From a checkpoint of a small mixture-of-experts model trained on Wikipedia.
Training: a variant of Muon for the experts, 520M tokens, 7940 steps.
Below are experts of layer 8 (counted from 0) of a mixture-of-experts language model. Rows are named router (the router's row for the expert), gate (a neuron's input weights, with its number), up (a neuron's input weights, with its number) and show model dimensions 0-191. Each number is 128 + 24 x the weight over its row's rms, rounded and kept within 0 to 255. Numbers have three digits each.
After each expert's rows: "comes after" lists some tokens at least twice as common just before its tokens as in all text. This comes from a sample of Wikipedia text that the model never trained on. Tokens count by the router's weight.

# expert 15
router:093133152150113131129126094158157095119153101108116103127106154099152129122117102132165154165085133123136154130132137152135087146118183118117133086105140106134109105110100157151095130151141142138140163104129120131104115159166138128160135111102129112164116143118118115112096143128151126080139119159157157133165090171122095114092100105177108115169124167115123159132147051100171085148124142117099130135183099125107124111141115175148140159114105138119114130129125120106122140147126096116110181133120151176172160119138108190121116142150153136111120150137086119129120119118091101133
gate1:115117147126125167132119119131130131131139162123164116121113131093124133118168107135132102127086146138156095133157106115120100130173115120119133154190161109090102120112087114117114130163122172174169153139148113085142135115142143100167126158088171149118174111128114119137104106107119100146126140077138074124117111135135122113118096086113090109090144139143138131105097121109154127154119110136080121095088180107141112113118151087140147158144169121153163166110109080144119171116126144109164157165107090113152098118123145120155164149111157109154120145170153119129107142126120116158
up1:163109108137121106129076113089158133181109120109153141171079115150136111143151115149145092104119114143130133142130128127076085142142131139095117155134107135163103114111096128135116129130094116158105120131113141141115142110146175154157091133149126109115107150148108163145116147102131090100110138172141127147094160112150124114135172162150125091069173131140124145105088142126122092134142137133109110166078134146126105114073151140115122152129125110151117136197078131121161129141146149111118174132092117131139082113150139174152136162150167142110111144135120145158123112071132110122
comes after: " the", "-", " of", " a", " (", " and"

# expert 11
router:180132161158078103127154095135122111131135126132120102154109171123133156134190083164124149149139111146109106123134142142146117122093107145123145109184113086105109111130110117186114101136141136123088132091101161103068161119133111131101135111171151086143149113123106173112106125138124116112132092132132128110143102132100133098120144126145119147183128120120138134121109149154146113114166142100087143169115134100100159095143161091149155136117102089095082163092121148153128107134148148097145185110130116110162110112092120123140107126138107112101132174160098133132132120109149116142
gate1:135141124137134170103143105124080111161109104135137130129155137056130115143133144108154136163174086137137114102070157111144152132121101147103118158158158131122132089120077142130114102119108144119126108132155131128102146105161111107152118134128149141160093120093085133163126169117081140121108119122150183119126168089117128145150111119083129149167155123087146087132098145148144121156106102119144144158138154090183126134136114143142120142154119174124170079105145123105162149141144086114101147115085114081119134107130138143115126138103156161125107149147136105155130142121087154141
up1:141166095115105120092143092116161096130110133103121152183145103099125129104150132161125149103077138122154100128158137108160130107172107123133137083177129128111114094103166109120140115126097174138095131099118118165145111126137108160068163149138135141166135134177101157097098075131160124146176102088132132113109125151140107093120162128106137144120158117097132127127132139185164108145131133151097116117172074127124095138144097104127115131127158134159135112155137109113128095125115131119143105131157131102135112101129120112106149137166117109180139153126159133111156156094136172115
comes after: "\n", "-", " (", "|", "==", "–"

# expert 2
router:171095137121146135162104096133113125131161136121158119120166171188136115124111147173126122144105135149125151110111108153129161140123116125135171177140105125114132144121157114114084126132118106125072120162166170108161077077113119111120141143118101111141153149116102092120163133162099157116132132124165119110123117156137109147122131083114145082102129143143127102152129155139129131116152124106095132156107101134072148137143124112103122101113101100126155129046102094126119117162083189169136086109124091125133099110108138109135142103098161160113142148116096124119128156135138139126
gate1:123103125142149121082139148132084116124104105111175102159156137126119125118152090137114137110148073122183176122102126170145125135080126122112083178124125107139115142149135132167144152108121128104132171135042107115139120123105136121143157134136135140156125156110088115130143117146113131117136148146165146131089126138131091126122140156146164150148088138125127099141133137150151116074124173127156106124073099163129168107123086130173087094121120139119069173151148119132111120183085116081124155116123148132128151139130126111140135132128139125137130100109147154107132118117118169125
up1:147111137071127130130152103124124108147145149139102146109103135140129137133112111131170109167097181140116101123071125096130157105120091169166134055121101141116144153135113114100151114121139110119137093124181143164093141155145130150126097137152138105122141091136133151123130151115150108128135132107081098118103137125148156118171127096148104122113153146152143112139162137140093071102098082140058143150142146110141152120113142168111148133175134101114166131120115113152129176103172153091128132167150123132131129111141128130150102141130115106147107167152136070147084138114128131138
comes after: " |", "–", ";", "|", ".", ":"

# expert 8
router:122121138097144122160146119121112160105122112144127158174125119126136116137091144112157149096167160104161135116165104159164099161160134143153139116122161140073134146117143099142118159118084094127186101106101109082117137167103097098144116114156133172100134143175128106114111145143146146145101143126148106169157132113154160119115129130143108150100126142094138124154099167120112145096094152130069127124095170119083114141118108091107134114163137163151132092133140159093143092101117151090130128114105130099138127125104118081145129119151129088154149104113177123140119145100132174114
gate1:121126104141102147141136123130176134121095128081150158158135147115102141126121143070088126163128147126173125077131137187113137132165133118125175138080146169097105160173133137122122114141105133146152171159118100148128128080125103155142120134150130137109104123110112082144122118101132147125139170153110134110135095096138106136128099120173127097085170116167144171099122138136124132149105139136108148094149147126106146146119147169137128109159067119111158094125142112100121143130123091152105132156070122106147098153134129119163119136156118138090116134153103111089135130117144071153
up1:105158142120120125089097134159093117136145154148109116131105172098115101145157099129147130129134143155113146119119093129190084103128126129126088128116118119184169111085115120121114189138173153116110152147132147155156147233128099103119088125119153127145107151116140139139148122112146097114159072103124113156137136137119166129135167103080126154143099150107125127103115143148163109116116157110140130127102096121111135122130160158125094101094176131117103144108110151141147137120109135093104141165124164156128149105088134136139113112137168137092123108123141139143098106127107118101
comes after: "\n", " ", " 1", " 0", ")", " 2"

# expert 9
router:137134111093135123150123117141122126155109143096166115155131146111129127107093110109105177096159177107108098098122133100070111097120123123128152103138120098115117138097156111126147099147164139126157149107155138108153104150146140124087120122126126133117132162107117133114090147153150157096179150048108103162148143090143094102138146171140091119143099166133137120138138119128168178093152173111091144116149175137142162163164109134099159116094104136142156123129109108120123097131114109077157178119099162102122136132135166125121121130124161111151098127133094132139137153100143134146
gate1:131128119150166142086108134131112143143138113134135109170083128137151166135154131146101083131089115125125137107113113166133106130188128106139123154112145109154175112131128118123201120124155113147145130075134131140123119148117154116143156111109172150111111112137108089183126133120139128087138128084104155099112127144088127114101100119154148132087133113070132070117094118108113156068142135131150132141107145164144122142157129157148113139129101130104113102104143160137110141100139124155153106110159144128118131120180162118130125136132158121133141138151133161071108116071145087182
up1:138086160138168132103136108139141122174141133106158093117142136079136135123127131133141116159115108148140079113115169108136123120129143111117116131155162104166122122185137126140165179140166106119121113124161114115103080158123137089170112131138139134092087116141125137125106131148139141107119123090114130093096193132133097084177094113098149124118111149134158096125139112123107084113130143143154150134115140129101131148139119154138131135128149124115075103118120189158133149128209132131142096099108122122127109151102147159115098134113138116103105120144142166101121111089163087179
comes after: "\n", " |", " 1", " 2", ")", " 3"

# expert 12
router:145070136115152178145144154125126131147119103133099136172144161117138103106111147109142158124130134085121167138148128137162158090126089148145126128120122107079117107158144106116122154144090109165138102091177139125126156135105107145122115049139123090153119173156156134126139089143132125126099116130147134172169140111116168146143156121147105149101124125084136073162120150122158117108106166130081106129094176135105096143146131123134083111126144153177108097116128154119130123087108159109102124123112105101139147131138120135114138087153148098099151124134096154162098125115129136103
gate1:137118128164179160120153157137144111141122136124116116143144151121097155144145118142134152159089106087141158144126126133140096149165136157156114087115159147125140105096141087122129192152123157126095170127167153059124133118129141089131146111107109105124124111075130142127146119151181145151128103113132135116113140138125112147124085141137096117090169138139126155161109098140141057139094142129111153103132157136102105155093070106112143087186088108156124126125103147150123137160120080116120154126139146125147119125097133100114131127109105104126114139169106113122141147102105112180
up1:161069101127106180141149148147098150088160102123158136126153113100105107122123147180113126180127115121136149143141157147127147114114103155118182130138137105140122127123076143120122153141140094104123141105095078131138180101121163125134141140122125133137140111149152135095126155161096118136128138144110138139140099146109150185153085111165106169168141091115113148124133132113066125154146114108122123119110108132098139127166099116127116103099109114143200115098145144142164175101135131146126127151092076153123130136122138147108105072134109138107131109159125148120106131130100117078
comes after: " ", "\n", ")", " 0", " —", " 1"

# expert 13
router:134139140111096131138128166120122140122116157122160171108067123157133123136145124111162100128171102106120150130156115122144150109135099125118121146106122163133162096095116125145114121078127119142133119151153151112107123123126134135140110152158115153175177178093119135147170118120110123125131143087124091121083139142089091140111085106097121115150126101115114149149117147131106107150072168148112165177124147141130111141082121094112136138160081157171132129156146188121153140116152128133123105123131143134106132158167130113111133153124083146118115126125147077114164055091123107091
gate1:127138133164072111081100149134131099141113091120123153132103139134100126167102111158118152114121106148132099113126154086095118118092133096106076116131166117143130085132141112142130137177129140122168158111162129131128128098125170082106107127115129088169135149120147147169150134098136110088150142139114111121145157143115134099136113135129118100185111153097168172133106118118131182116106175134077125125145143142148093074167102103184108126115088131158126163103117141147120112114140144140144145137134129130112138163127124136122153128131112135172101117163156117079133159164156122094
up1:134088091111150161128142147104103113095147135138109120090123113100106146118152140159175120126121088144103140142133151149143119148188097121127163129124143146072144121139112173115076122124125124146109136108118154142115138192125062178125128143119152145124121089125142114145154128107168131109174107110125124137127118106106163143107124136114091145099142135162095151130148130161119118100137130106113137116117147133136166159107191151103131107174174163125106125127154108108162138108151100099148081125141119101111151121146159126106109122080105113058125118103144143175123104120147116132
comes after: ",", " of", " to", " in", " and", "ed"